{
  "n_experts": 128,
  "init_std_router": 0.0178,
  "norm_eps": 1e-05,
  "init_std_o": 0.0108,
  "lr": 0.0122
}
Below are experts of layer 3 (counted from 0) of a mixture-of-experts language model. Rows are named router (the router's row for the expert) and show model dimensions 0-127. Each number is 500 + 40 x the weight over its row's rms, rounded and kept within 0 to 999. Numbers have three digits each.
After each expert's rows: "mostly gets" lists some tokens that are sent to it at least half of the time. This comes from a sample of Wikipedia text that the model never trained on.

# expert 74
router:518478493497373464559498455482595515452547599512420493514531508520521445408489477488588491509482512533451491500479519500563499524540535441466485479442554516476456473452538525475513524503537477528479517526470495502467434442482528566493466559481463573538478478440553461501455527536494489476554558527530463517490480429506500519554527522505509432505515563436476448514587541463512544503498
mostly gets: "\n", " also==", "==C", "==D", "==F", "===S"

# expert 54
router:525438478452459485543413457505523535500500565533419508509504520503534467494477490478535509518498589510443489432482518457533434453526569474498450484433522563514464456480478495503519524512584490503521560534475495464465454480524513551522450546463459525541478464429529477466499501469530592491547512567558410488484473437496539490530526564531538462506573569433462494541530482454511556552548
mostly gets: "н", "kov", " K.", "ensis", "в", "°E"

# expert 69
router:468426499461461478573446500479570558430509523567477570542527517486512462469501486507550572491456561526457504477503531518547433493533546460462490498480542540442486420445476493525502571520532490483501518525464481485428433447530519523545415562441506550494426440423550458486489520487523561526564517522510473488427513483514543511539498538523541466501510547479448473521536511477541554570535
mostly gets: " 2005", " 2016", " 199", " 2024", " 2011", " 2010"

# expert 7
router:522456500444448527550458493474541595486538541499435506527533507446525431491435514487520522498432550567438525467504500457528422507548545417493477481474562560454404457451503540521507547459544481524504519553482497485445466478497523565493469535483459527554475476439533456486465566489537521509540553516548459521487470489486533529528567528510502479571536546422445430467548523451518538515505
mostly gets: " that", " which", " who", "es.", " when", " both"

# expert 103
router:501468463482449519548439468471595558415509539527462531500534552466530463458472491466528516476458535519425494464490511461521452516557549447463515483446545528494428440492467516471510552538553517566460547533436442452484462437509549518534491552488471547561480457439532452465474528516516528501584518567521500509429515479523554509536485542550548451513511547467439457487511549428538524534528
mostly gets: " pre", " post", " te", " par", " Pop", " music"

# expert 31
router:526478441468437518563433500506544514463531519561464538585535563457528466463474501494534497545474523560453515463476522476493475543548528432464457475427539584480471443483507459510483534493532546501506531524461476433474441453488556511529501570453426584535464490461491441448449483490525522508553519542531471531507481422481542483558500537490554419513528508474464484477532561430551557521514
mostly gets: " H", " Road", " Church", " Hol", " Wood", "outh"

# expert 122
router:526462477467462483534449484480554562498496535530443529529532568498490476433454512464550545520448530549436516460506546469541452501550561457452469472461570537475441467459493489489530530525520517518485545532455471471451453444510536569533455581455476537530458465474527465477463523505537506497552551561528458539449487443488541538566526583534533467535540554456456446509546533435558567525530
mostly gets: " first", " Nominated", " %", " First", " As", " last"

# expert 116
router:467418482489446514595459470507542531490518576598479520525520497498472428490496525480550510510479538577456506490459556472493434500550536456457521502467536569509468432472489515513572571526513510539484577515488500462465500443470566526515467553477403542536459493468496493490475546509515526470568554535577463539529501496508516495534523508490571456513557545461472445504524520410551530540527
mostly gets: " around", " days", " day", "ible", "ically", "'"

# expert 1
router:504487479450479481532497516424539505462540552534433552525539498511516443420497472408500492486454545537487521399460505519491506477545522464450462441489562562509492433443508526507510539517595535486503577574493479420481416490467549545484414530483441548515454451454532487503471511477542488498560497577509464517512506458475514506555556515554518500512501548492459496520551553453543538498518
mostly gets: "|", "|---|---|---|---|", "|---|---|---|---|---|---|", " |", " Density:", " zone:"

# expert 15
router:494483441402489460548462442485543512504526544517470505517522463464518448480461500462512508502463577532452479447467527474571482513526566452439485467482537537488443495464538496496532522537533499503541495599497487457475481469480547500466433592458504511539457414515523448485408540538520496466525533505556476543444499487472544499522460588542563471532549575474460500479560506474539597476509
mostly gets: " L", " d", " R", " C", " p", " D"

# expert 40
router:501488440469450535549414462452530502496523500567491559561547533483565425452467504463548520518496527513451482442502486476576460523542532444479523442474539568505500493501494472516508538484500552553471555535489450453492447458522545501493476609459465558552467458460565443510399550494516498507548541525524468503479540446504536528551519540500564460566517542477481473501567546478524564520488
mostly gets: " no", " Qu", " qu", " Wh", " Min", " stat"

# expert 3
router:516463463460433521548455476467533563473481577558463533521549517478553478469432517476559539473451540549426462453481522471508451529559556463446462478466544536502449456489491511488526545515550492548478555517466481462438451455493553559520458549447452542534471481447551457480441532497517546515558554541531463519475496455504552488566520549548553462537536537440468476493563519460522563517538
mostly gets: " not", " can", " 0;", " would", " Nominated", " been"

# expert 110
router:513450499465447516525423485467529516469463498520460499497536512480508473461495493489549557509458502541409481453498542538502441457564528454418428479479533520426475439500485477511536491502583514514462530498467467415485429464468551527530478554470469530563430484497490490491399608542493511548596515547528507571470494465482527533554535547567510502504532487460463485526523499455547511552522
mostly gets: " team", " School", " Team", " League", " Air", " City"

# expert 113
router:527426473451472526565395489488566530481525520544443488526528490513546458466471497447472483515473586529419539434512544511523441461533531471447501498499519530483476487497464521502536505468556505475443540555462472459450468481483553551487478570494490561569485455418496447507398523512525528510524527553552456487476480499486518471574507525542532466534537587395459468527524507457522514522512
mostly gets: "eng", " Jun", " kill", " Hu", " Dam", " Beng"

# expert 13
router:541507459505424534529497489483542608504470547523452539517558516488505467497461496484531486520473556518480505444464509473502469497554581426456488483437542531474413466478477471513520534505539525499494544499470509487461495447475567536538468541468435549552434473459524445487467550494539520491565520526529462518446514456463618508526562544530565472517543545474433466535516563449561568535483
mostly gets: "s,", "a,", "es,", "o,", "y,", "e,"

# expert 101
router:474458475469431467543453482443508553464472562521455519505510462500468481451456521438566504477457533569432473462519520472503443469537530453489496507444534539463464420496518512515515508513536530555471536513441490447464454459516576537488449551490459519508432484460504467462456575553531514525584503559548498537521504460519550507570497544556547495518543523432455452482546531405532531577496
mostly gets: " League", " game", " Street", " school", " March", " season"

# expert 105
router:513419490419443515543480489461527546500497533597453515516563499485490466453495477493534473502474580545475512461516509492496471459572559448471462475445531519471486458460477462525520537474559516502513533504455479479464451471457563558500455554472462525552419461441509446476467557500528554522571526584544472524458473445488516508544496531544552467526516595421467459499502539429551515507489
mostly gets: "ville", " Joe", " Texas", "que", "son,", "ena"

# expert 126
router:509489471446439470562448497467509596496522572519458531519546556491523436455458479414564484490459528547462539499448497504567455527530571462439479495436537556502478454467501537477542584488517519526502533540477482508475448455507537530496449560460489562550468507474556468510451522504512555499546507568508460542474519472530560531577511520506518477540548534466458462481597557467514519501567
mostly gets: " (", " \"", " this", " $", "°", " (1"

# expert 5
router:510471496450443422529413465491524527450475543553433519513546530474549481469421533436510560532489562570464501462451505488518462562567569459450521436459514525489453487489532475483500522534532531503437518521497537426473482456495518532477483574468477543553456476431564444484476509511536533486531552531545465478486515498488547539560499568518540452525547576506451479496541506461561570483532
mostly gets: " R", " G", " h", " H", " g", " Sh"

# expert 36
router:524411483463436463536435472488521519478478515578478508505543503435481485480509454459543532476491579552420502480432511512505487470559541467469479485489557544442454411499470481488509529503550491503509513522469479450439430468476520535544486529497484547529446501436516474499464532523552533488619536535534460518507460483482578516592514569543532436502540523478413473517509510468527518569538
mostly gets: " States", " American", "land", " US", " U.S.", " British"

# expert 17
router:511452459455441507549438473469559549475509535544450533537537525477513449448462503465548521518469550553440492454493531487543444496557571455443488472465554540470452453471490486491527551518557508529508536536465475449441447443506552548512455558459465557552444477445526447481449539511525523497558535544553465512483491455496552517562521554533553451533540555456454457521543513442554549535521
mostly gets: " Joseph", " D.", " George", " South", " Jim", " David"

# expert 30
router:479452458471491484570468468441540533465466626510439536518526503511471482431466483450575492548457552555456532426458588524503487538507531462463473449467588510485484444454504509541520537513533504519443519541506477466477510444497539582523465539436440553548471506488476461531471559466556479518524515517532472496476516474501510485532517527523538451504504556444464424487566542462509569549530
mostly gets: ":", "|", " March", " August", " July", " January"

# expert 111
router:478484484421457499556402500439564514481532499538460518490561500495537455477416467514524512507440604542438560455508523455549458499543564481454527466459545504488470456514489495524509546517549522496478521530475525428448491485497482549519482571517489546587479490449519440494399488511550553491530523519512475483481497435467500480568523510529555442515522555466433471493536531422538501547537
mostly gets: " Ma", " Jan", " Nov", " spec", " Sim", " X"

# expert 62
router:502471494406455466561485471444513553476490522522456525528515550494550454497483462503538497493491527554470454414467543492523478482560592437468511463467540512448472400466472519501529530486522471505458546564438492466426470454534558532530478547456472562559470440417531475484484527473552498478528547505524465510503497442503526486544536540490519466507534530446468472534601569449506557520557
mostly gets: ".", "s.", " –", ").", "es.", "a."

# expert 16
router:492488483468478453559475469490546542480517554523477545522577543477507442427414488476619520502469503553466530460492496468532460539530564463440516427495551502493455435525526468460504481496512509478509537521492484471420458474516527523499450545470481546545438491447536407535401531545510538509562515539532502522459495494490534504549492582499533441490549550502466492506577551439556531481490
mostly gets: " L", " W", " S", " H", " E", " Ch"

# expert 12
router:514470471429395488540456461473536543464498485531472544528557519516504443432455499468536497521500554539442490445529527506546484533553542389449524502483551542520470463485525467529529568540539505539491527547496495477466452455512489541513461576458466536561483447450549468513430538498534508486558566534586432514437521467435517470548518564504533499526543546468471475488545503468536534553511
mostly gets: " all", " cl", " along", " g", " sl", " left"

# expert 123
router:528424447467433497532447486489529532494512546514452495528523532469505482486477473479571517505470540553460496468471509443528469465552581455459484507427561540473432411485472501506519561530545513521523551493446502441478459486509523584546434529499452544550438529449514456462469538489508542504611530543557445512477516422511539533530531534535550430512522539486446468520535526437541507533491
mostly gets: " States", " species", "°W", " France", "shire", " Ireland"

# expert 114
router:528488453435458487532449494475526541481479554555491543500553533494506488502495459466549513523441585529444532454471493456489440484539551452480510467436535540480423441468507483482502544558532547512504541534456513400504476461465566485516494563505456547512440504462547428474456488507508538515566486516521474499468511455515564512519508544515570396552509552489447481532526556412551573531509
mostly gets: " Bh", " J", " Kh", " Mah", " IN", " k"

# expert 63
router:497488451436467494521495513407556515436523543544434558514537513517550399468482470430535494490475530538468499408484499514502475501550521461452470446505552557501475437419505533482499551534569520508465592530498463434468424466489552536480451548481468549522440482442502496473462518485529495512541519561528467537491490465479545542567527546548523500524514537474448476499569541472560526490541
mostly gets: " |", " ISBN", " –;", "|---|---|---|---|---|---|", " zone:", " 8;"

# expert 43
router:499471443439413480524433469440538561468527562531474545529567524474531452445476467434579517491483545580472520454476506469566473493530541438461480489478524563471475463510502503488547527517525532504493535527486472484471454458512550555519479553456473559540460480475536474468460548526536510481544528540509453541457494474500585507606502530510523453548539558433468456489581536476527552503550
mostly gets: " (", " \"", " (1", "′", " (S", " (19"

# expert 39
router:540458474422451505538466498464551531478505533507463505529535523464502456494462446473534535533502553509430491444480480458508465485501543416477501489426557540513402400402500482498540513536548453518512551538507477457504444476490537490532462532487485550550426473475516490475486514518485486484568542551585435520451503468469552497530487536539567488544540520482480477493529538434572583515568
mostly gets: "ters", " res", "ations", "ms", " works", " station"

# expert 124
router:473493487442457470542405484456512534502490528529479544566589479495518494447448473425558533515465558568436548465461539508528468507542547464496516445476522536493448486519450478469545518535508519543474516491477468475465442431459548524523491582445497531579459505447499419482486517526517542543556498532519483553522479481507534537550480582518547465482517541470417479555544507447565525549546
mostly gets: " Al", " Mar", " Le", " Man", " Car", " El"

# expert 11
router:529438474429453508561490492427512516472474535548450460517514526500507414482453516482518506477483552537444533415499495477525439463560525418470530501493539549500401476448445525513512490493506480496481528560473502461477471496475524511478482569449496551615454505478546471466460551486491505541543596567558467489429514493490536469539541530497542502545582585467482484501512521435481505534495
mostly gets: "ions", " get", "s.", "\".", "ion.", " services"

# expert 64
router:480445462490467496527434464489517523505494552552415521559531475489506504492479513496524544488483532536462467482457524469514452485585537460449509505477556518450454458464494489500563554529562515539498566523477516427461463467521523549485461555455451564508476449495562497474477547505492522487539594539581429543514511451498539492587532528514574489518579539453404464484533519432547533523536
mostly gets: " no", " high", " main", " former", " large", " small"

# expert 25
router:494442482431437498530493501477555562457488509519478553498550555496509453451488535408561522545457516542411529466502514455474428497535526454454492452467590521477414451486502539466527544488560453538451508536476468480469451455509567503501479561494488539527459463462553487506492509547501506481571527520580478558447479463485553537549526507543523512557534532415480456481549492462546554513524
mostly gets: " end", " ass", " station", " will", " gu", " show"

# expert 80
router:481461449479454519544485469431539547471483552507485513512544481498519453455465476418511547485501552519489498473502520518533456535548562458437483503471563508463450450486474491488555555516556501535473501517467527480441477444516540534486457571476453574623460469446503454453444555500517522462555515522537461515443509483487563562551526539541522444489587570416453462497513518476552524530500
mostly gets: " 10", " 17", " 12", " 18", " 11", " 198"

# expert 95
router:524486485460452494553461464416552555496503522509453519483555541508520490441500486465512516530466553548448480495497510472515481507564542396474486477409529545456427458498514496510514591520531513553495535565465456465507429441527540486495492561476482603535438449468534485465488574488488546526541493518574459501449487428495540503521474537550557467549501555481455467535516489436548521547514
mostly gets: " Brown", " mat", " ground", "eat", " championship", " black"

# expert 51
router:527475446468424482529445469408551588466470539522459533486508500450496460425439463454539497477484533539416482476497549464514419511556550434455553490448550546471445440435533477500500522525551488533477533544500476452466481473517523558522460551466477574518456478480521450485445528528543501518554530546530491551479522438489534500573514546519502474525534528467458422507535515454552511491536
mostly gets: " number", " House", " Year", " one", " members", " President"

# expert 92
router:525457478502448491552515522462523599466519514540442507563486533502484481489517494522543495492494599571469498414450527515504482449556620465445500481496543517462489460416477496568505557443522498482465525495489435503466469468480538509536475535505461536550457458447528470490516545468523487541578491499522448526465465483482518485541566547533539480534519572455441455512606546461483547525532
mostly gets: "),", ")", ").", ");", "\".", "5)"

# expert 94
router:470469462477443469535484500451521522500532515544460519519563476500531497473473461454562507459503581543455469446502527465526416459564521448443495488473578556478447451471495477518566537544549504530500545554430489427427442430509549518528450568459481552502447486472517439505478521483503533515546536537577437519477491462493551493552494533519520450537533571468480426521559480462527539532522
mostly gets: "ist", "ian", " other", " War", " war", "ists"

# expert 18
router:488463465427428479536411471479554511483538513524428522521527497482549462476478491454551516486477531526416489443505523484517438520549577472430493518468556538432503451498492506508543542538543519574478509536455469436458457432492539573522458547496482520568460493456507462472477531528546531499549538538551454520467468469484535512554525573556529459570548534503447465477553484467570535517543
mostly gets: " v", " public", " music", " national", " Ind", " ext"

# expert 48
router:491496462453455502584409496464542560510528549551464533524521557479548466457477528463536506514475515541429500479476523487554436531535531483463476486436521528457484436450495489507516584500535490522484566547494465481486477445511544548482478568502471593551438509483554484495431556479525562512530527564553473512478524446526528533535501515504557452522551540461420492497593524458503561561530
mostly gets: " 0", " (", " \"", "/", ".6", ".5"

# expert 71
router:484450477503437508532461486486516607490483524534466505511507527516533451440448519461515554506490511526463484447509517509552399514568570452434471509476539502474480395478526517494546557486521496511491535561497481472481476443511534573500437582476448526508446429494516465506441538509533488509527530550536470520446513491522531552533521574518556436505501584455467461489554555475535591534526
mostly gets: " 0", " 1", " 6", " 10", " 7", " 3"

# expert 61
router:509456458457446512551447474463552561477501544544443537541544512476525455451459495455546526518471552547450487456502534480538448503557570435441491477451552539475444444476486486494508548516550507535495544538471482452458456435500552542509461567462464561550445472459519443486444536512529523499555533547552461515476491450500549516562521550537552462526529566467441459513541526441554549540514
mostly gets: " old", "umbent", " Young", " Clay", " MF", " boat"

# expert 109
router:499481466452445472522474472442529542458514547519467583557495551440558447445436463432544514559443545568464468479482517469516470523530529460445474472464543537503445429492483477525519549531568488519517529566469515482468435485524527521501469574470466520553440489455525479538460512524533528447575512498500429544466509493448548548547472536492531492516523542469435444490546496466591563490536
mostly gets: " g", " s", " b", " c", " sp", " st"

# expert 55
router:528486456418453525557442497482536528461487526525467574503566517523556455475467490480530484542488516560442513435518524513532422502540580444400526482494551525460486474508513466485496533464520528486479544512478467463441418449540543545455472605452500549519439455479543478484428571468508512495523509520526473499473510468518569502542520545509516437529526586480447474514557521450531556522499
mostly gets: " W", " V", " MF", " FI", " SC", " M."

# expert 100
router:542444472431450507520443511481532526481535529533487554497529529454495451452501529442540516522449531535421535466505513450510420464539537427470450463471530566448472462493512477513487554476568463548454531532477449414484421467479544549517475555476478527507443456499538445469446549506506525517560550526575423551504467431520513497522512527538500472566526550469444456541525499441546519512528
mostly gets: " part", " design", " MF", " President", " DF", " test"

# expert 20
router:507503435448476503534496517452532521440524511539436531517534497524517417449496479460505505485454546516472523422489502532493501514550516468428479458496524549493477434440517531533502561537566543504452603540470446440472442473471561563518457544465478521508442422425525493464462516470508506504565507557522462522498483422482521532552525534545555522510503545476440470492607561462531545513516
mostly gets: " |", " 8;", " A;", " Height:", " 2;", " 11;"

# expert 29
router:536439485430486469526498447452578549438522540510457508544556536494535523442486517499577474471520551565476554465520587518539424521519537477479458479418530515488445488462490529520482515506537512513484563504444500484455446476499523492462446514474418521501480443489502482512473506462575496439527570550582413535469532464471559503539488521501527478521555579447466445479519480476544519573511
mostly gets: " of", " in", " for", " by", " over", " from"

# expert 107
router:525403483431461467540462509502562549506497537552444527532546522475503469451462490506577535515474565529481469484452566505484448465542551456462473512441536524480447440443473492516522554481536484544533550514451502434466443492472526578491434559491480554548426522432511442486479507494511542500583536544541462545486463494495560516552542552535547449525542513445449480541528517452537521489509
mostly gets: " species", " States", " China", "ana", "ica", " India"

# expert 106
router:532498464462440435493471460463553559464545564549430519535522510459490481502489521525511470464474527540455547456477538505479494550576543458476481461446524543501481476390457486510525524523549520478490574496437476508452490456517524519452423526467442530521451451447500441491496548482564532510521522505550474567459485473453553481521498519508536498565552529489453367507555498499550574539516
mostly gets: " and", " with", "s,", " by", ",", "e,"

# expert 52
router:493498491485430524541455480449527540476509538513443568528513502491531477467472524478597509464480498563476494495510562487522465456549528483437465498478515571429493427491449514492552532488556549575495527534426445448494470400492539488498482532503474551518486466522554482500474582557559512502546542550500479578439488492498535490566549549558579517534543549445476459468523520461549513504563
mostly gets: " film", " album", " such", " public", " new", " music"

# expert 108
router:539521487457454493537430460453561557484514533504469523523534552501525479450450475460567505504468538558450486421494502468530453464545518455484503454474539514464440483516479464483523544513573538552481540558473473481421426488528549536468479567457499529593434465439538441504462497511538524516536541506567436543475479444477571507579511550495530484516548514484431459503538512425545519516524
mostly gets: " New", " un", " res", " en", " Un", " dec"

# expert 87
router:518482440484448483528484502462574545495495574556447533545564518453508443496471517501522490483476554566465514388469537500544467500536603439473483483455542534488440437452499492517507551485571517511471546515454492474450443442478530545485456535479418526529428473483497460514474533532510530519533517515543464524475490483509559496534556529539532480550557534461420430522535495448532541559541
mostly gets: ",", " was", "e,", "s,", "a,", "es,"

# expert 120
router:493464489424456472549434479434567570501498541536454542561575523525490504475433515441546480487485551570405478423445524512517477536547521455448465487477559563495472473470470507514557552521551534525467533557464459468483453469534541587473452529465428575543459501484553466477468543506537483495544528521519479492489524506499539536539539517511526437550509531472455492515539547435521513525536
mostly gets: "|", "=", " or", " Par", " \"The", " (born"

# expert 47
router:468450462460459468507457460464558523448525580488442536518560548515495441450471459442581480516492504546442507479447504469556476512514543461433494463479568516485469454493535515474509487507539515505495547560483463471469465447490535544540473544456428564540442466480535452497460587547500495445536557560528472538455508457505528515556527530517504440512530553436471434508588520471508579520522
mostly gets: " (S", " (C", " (B", " \"S", " (A", "==See"

# expert 41
router:566494508477436471590466461449566516489541563501469507524527539487537475469465481448551490492477521542465484494493530493528466513518554409481504451447534526428401479452490479477501529566573480533443529538458491510463457453486507517482432574490512567510452487431523466507466556515493522490541526536548481477441479441520544503561504560534497436526504575444454467512583527465567535501531
mostly gets: "\n", " also==", "|---|---|---|---|---|---|---|---|", "|---|---|---|---|", "\n\n", " Source"

# expert 68
router:496463486428442494518477519426540510509488521559429525521571493493482460446497451458579539517495530565433497440522547519502467472562552453475465478503522507415487408484480494476520543504537530528501534485477497436397456456499540558525502517434465545533461493471504460506464581524532542508554505578542474542515472467496578530565492554525532444491535518457463478520518531458522496557567
mostly gets: " John", " University", " American", " U.S.", " British", " President"

# expert 89
router:518436471448444495545458478465552548487533539535453528516511507467507464457488502474519541491463545549443521440486536469523456502560569459432482473467535517473446442473494518512529534524547493538469520529470503480454418444503589551497467578477471520550441486455517456510437531533531516510556537576543460503434488448477571517548523526539555438530532552465461457515538543429530547535563
mostly gets: " pr", " ", " educ", " gu", " in", "-in"

# expert 50
router:524458437460460518567434463504543551480514548562476489506498487466491478477524509443531494534456568505495501469449530475537472473553546443489461449481525572513425483473503462505556573560611516538533571513499488424440486449512561501520438547477435534493472486469557496500471510508518484472548554510557424502474468445498555483526539528536568477547557543448485467466511521433532551537505
mostly gets: "ised", "ured", "ized", "ed", "ered", "enced"

# expert 42
router:518493456459463519528457485475543535471553518548503573580543524459556402460451470449539528531476568523447486456507498471546449520515561446484475434466541550497447481506520469503500548500534507521514521526507451472455458466502538534495459598487453540499482463442521420492451531548554458464531524491502492538488519457458555498503475527511510422553499550500439464479552527485607593508518
mostly gets: " M", " T", " Pl", " Cor", " G", " Tim"

# expert 28
router:510447447474458528545458513498539549476526539519438537563533496460514457449495514463534505540478556565461508453486538453548488509513510475451520444475542502460457461509488480497539565554535482550486509512416475437472431471529567546499454574464483528546459474461546458494440552513501549501555598525516486548444516475505548532568508545498570481555514531446455451509566532435555563511500
mostly gets: " p", " s", " c", " sp", " t", " f"

# expert 83
router:457482457421448463560400456457507556488555527579468563533542518515503409458447509446506500509490561557463502462524528513565438534541530468469499486465510517479484484513467478508508532505535523553459519537472481502482443475515524526467465581439487602547479475445530495522459543552489567488558524536525488494506498466482533547536498533499536428534528554442475462476571471421552542521506
mostly gets: " Car", " Par", " Bar", " Ag", " par", " Mag"

# expert 102
router:528416513447436496544457515460525508422509563544507568506533526451493408468481461500513504493466545558411541480521521490519438469550549415485492448484564579493488421500481470511513549448509490516497506531497490505468446479484557524468484582475438527543459480476498438490482515527551540495541545552511448493479475472455572500534555557506549445527515529455466486468534528468573574513480
mostly gets: " Sch", " may", " Smith", " That", " McC", " Beck"

# expert 44
router:549481485460420530535464511455562503511494492547507560532529499479487470444473526484526499498470524553411551423507520482535479479579540398482521456461518549511503441499484478519509573492521525523496505525506497490443464465492554539519479586441435531512480481469541455470393522506575505492517553577565472479451463462504522470536530564490533418548533553465449471495550546458549530518515
mostly gets: " man", " Tom", " Tre", " Fre", " rul", " stri"

# expert 82
router:495433484444470503541442496411552495471477509527474528477521496461519469446456495448498482460470527529462491463463547461490433479551526469461434496455545496493431464501463520469517570547561513523487537538492526460483447457470531514513466569466481541521431428466522414494418505533509527499542548540563441518451498463544521528511564533533580453529542549451416503523538510460552565535540
mostly gets: "–1", " ship", " MF", " medal", " champion", " major"

# expert 97
router:499480478482496481566457478447525544462474598554423522567528535514514503473449475454524487520470599522441517371489581539504509523523521448489442470446575516461484454493472514522538527525593515554460556503498456496498487447516522553499460548486474584551446462497485465531480519475521497500566529545532479495459488446453538538542512512491533476522499518440478477526558587462522529488507
mostly gets: "|", "\n ", " •", "-", " :", " Succeeded"

# expert 65
router:531464479463435482564457453493528522476495553573424557543545545457548440460473493459524537527498552524455494472487516478538455518532571460461494446433541549451440454454529498522507532525522525510483551510466473451498441440527582508465480574460472535591427456458533479464499505483510544514540521559562484472483541469514546530547488559502581467502525567482487509503545549481550559515530
mostly gets: " h", " H", " p", " S", "H", " s"

# expert 24
router:485432442483443527535470493478518557473488524552465501498497536475537478432495491474511544529489512512488478479504492522556397527595572487425490511460532493466463407441508504524529584538520461538497554572481450492451481471532528524530420583451487589523441437497502486506458522487514521532523535537548463495438463491515521547515478511506567414480513567476449500479529531463536563533529
mostly gets: " 6", " 10", " 9", " 7", " 17", " 11"

# expert 53
router:508467484455444473541452470498566537498488549533459491496528520465470481418472502455533516490417553561477521472468555516521470532571552455450502513510544502509425472446456553494546523542619473534496524524483528484430483459533496510461457524471471548493466469445517499515475555506543504499558577533586390538487486515521570494561505526525497498566602528454463485525522502483537533519520
mostly gets: " made", " including", " held", " took", " won", " received"

# expert 32
router:536464438471414526562477438470572573515528532502456549547556506486549476463439502471567509528471504540453446476532550490521480528532547452438459510497539542495463481466488475498529601501548529578500542544449454461425467456535521523486437556482492552503476487457496489485462534467521504482543563495564489573492499474502564527546497503518514482560559558434436453525535526477558525524523
mostly gets: " against", " due", " several", " among", " without", " these"

# expert 76
router:509462510487434481540487430472563527439534603502425501512517514526544459423499466468581491508493512564447518481487521521509497509514546466477469510418588519455460462443521520475509523485549494526494518513488512491468445410458539562487458560499466575565493471451580478498460550531483502483537525541513431523470498432522526521542537524517512437542505542480473476510599550454542560501525
mostly gets: "\n", "==", "===", " ==", " ===", "===="

# expert 115
router:476411455493405495553462490460562552472492517534480512518502524469526475450473512485541531540491560536459499467452511497546426508568605487411460501494561508446463412455503482525522545521533505511490527588474479495427453465509510540512418562416495541514435461476498463462465525497522509502546502518516430505469474445506520502534498528506547437501514578472477488468519533454520538564542
mostly gets: "5", "9", "6", "8", " 15", "00"

# expert 35
router:570490477471435536535422456445531514467488541494466506527517517488540457423460516433572509524426525572402495449490531486532445455549541476464488496455553513510439462516485465482537530499556515555520546531489491462459450451504520543523440550456484546523474491491541497511496517500505549499567532532545473576483499447464539540592477586506513506517541527493427471525589494482545545512546
mostly gets: " inter", " high", " Inter", " Win", " cor", " population"

# expert 38
router:485424455464455488574453431470505512474509517579464534503550470467496485471445502476503525466445561539426500469478550473541451488563561453455459511471546526454486467475464471526503504520540522495501535531440500453467472466448547545474455558469451511529472463431533432484465510539562504508544554540531429513492503436507560514540557558561545439534579539422492448505516528449488509530526
mostly gets: " India", " European", " able", "ghan", " African", "rian"

# expert 70
router:506462469466414498575460469491589547486523546533441521527505500469501463453509514446547497522461607529472513480483548528505497477545551460491488488491548524477446463428468501537525536521564482555506578526492514446430462432528531507497430538487449548491373480494527488483470581512535494494563531549535459526493457470507563483536504564536534472555560535462487484503545520483532525557515
mostly gets: "ated", " released", " used", " including", " served", "ized"

# expert 86
router:490484472450461533536460466483524519489496498544446482504573498512532487478461495493526506518471564542448518443467580487528471472579555456441500495413559518446436444473506491478502578484542505485503516523469447502473470470459514575524485567465452577559439475451507445460444546485521532520539542533543458529494518470457564508522480557537598445540546585461487475496518567478561518528517
mostly gets: "ie", " Le", " French", " Thomas", " Henry", " II"

# expert 73
router:545489445445479520517435486489574557452497560549459541521559548448502437491461468457588532499468555560433492432472536482544463524573548486424505469474517530484468449517520453480496514499563509494505589535498460468492463455532533543500428544429480567530455489462511487467462543523532534511510533505526426513474520469513530519516535531520525435478500547494403457497545546430499546516535
mostly gets: "C", "S", "L", "D", "B", "In"

# expert 119
router:520475496472431509565495485492537576509483585572479549541501515473509422489436527493542502477444504617461537470465551487525470489548531458491473523503538547506462457420457506483541573510530524540520543535449508497480455483529523500495420529454406556545496450489534451494405509495490551511540566525528450547474460495477526504550532525520528494547562514487466437483498494459583548509520
mostly gets: " were", " also", " not", " are", " had", " has"

# expert 72
router:514495438433445526547436493479555551487510534566453537542522506477543462477460499491533520495517552535455477465522543489512435496571556444382528457440505528496459463462508473522528554490538514522478553507467473452454427465512522534494417561456476566492456479471552440496465513490523505505495538565548485500479489453484578501551506560553505421517496559470444442510561527444548531491496
mostly gets: " n", "ific", "AA", " FI", "MA", "IS"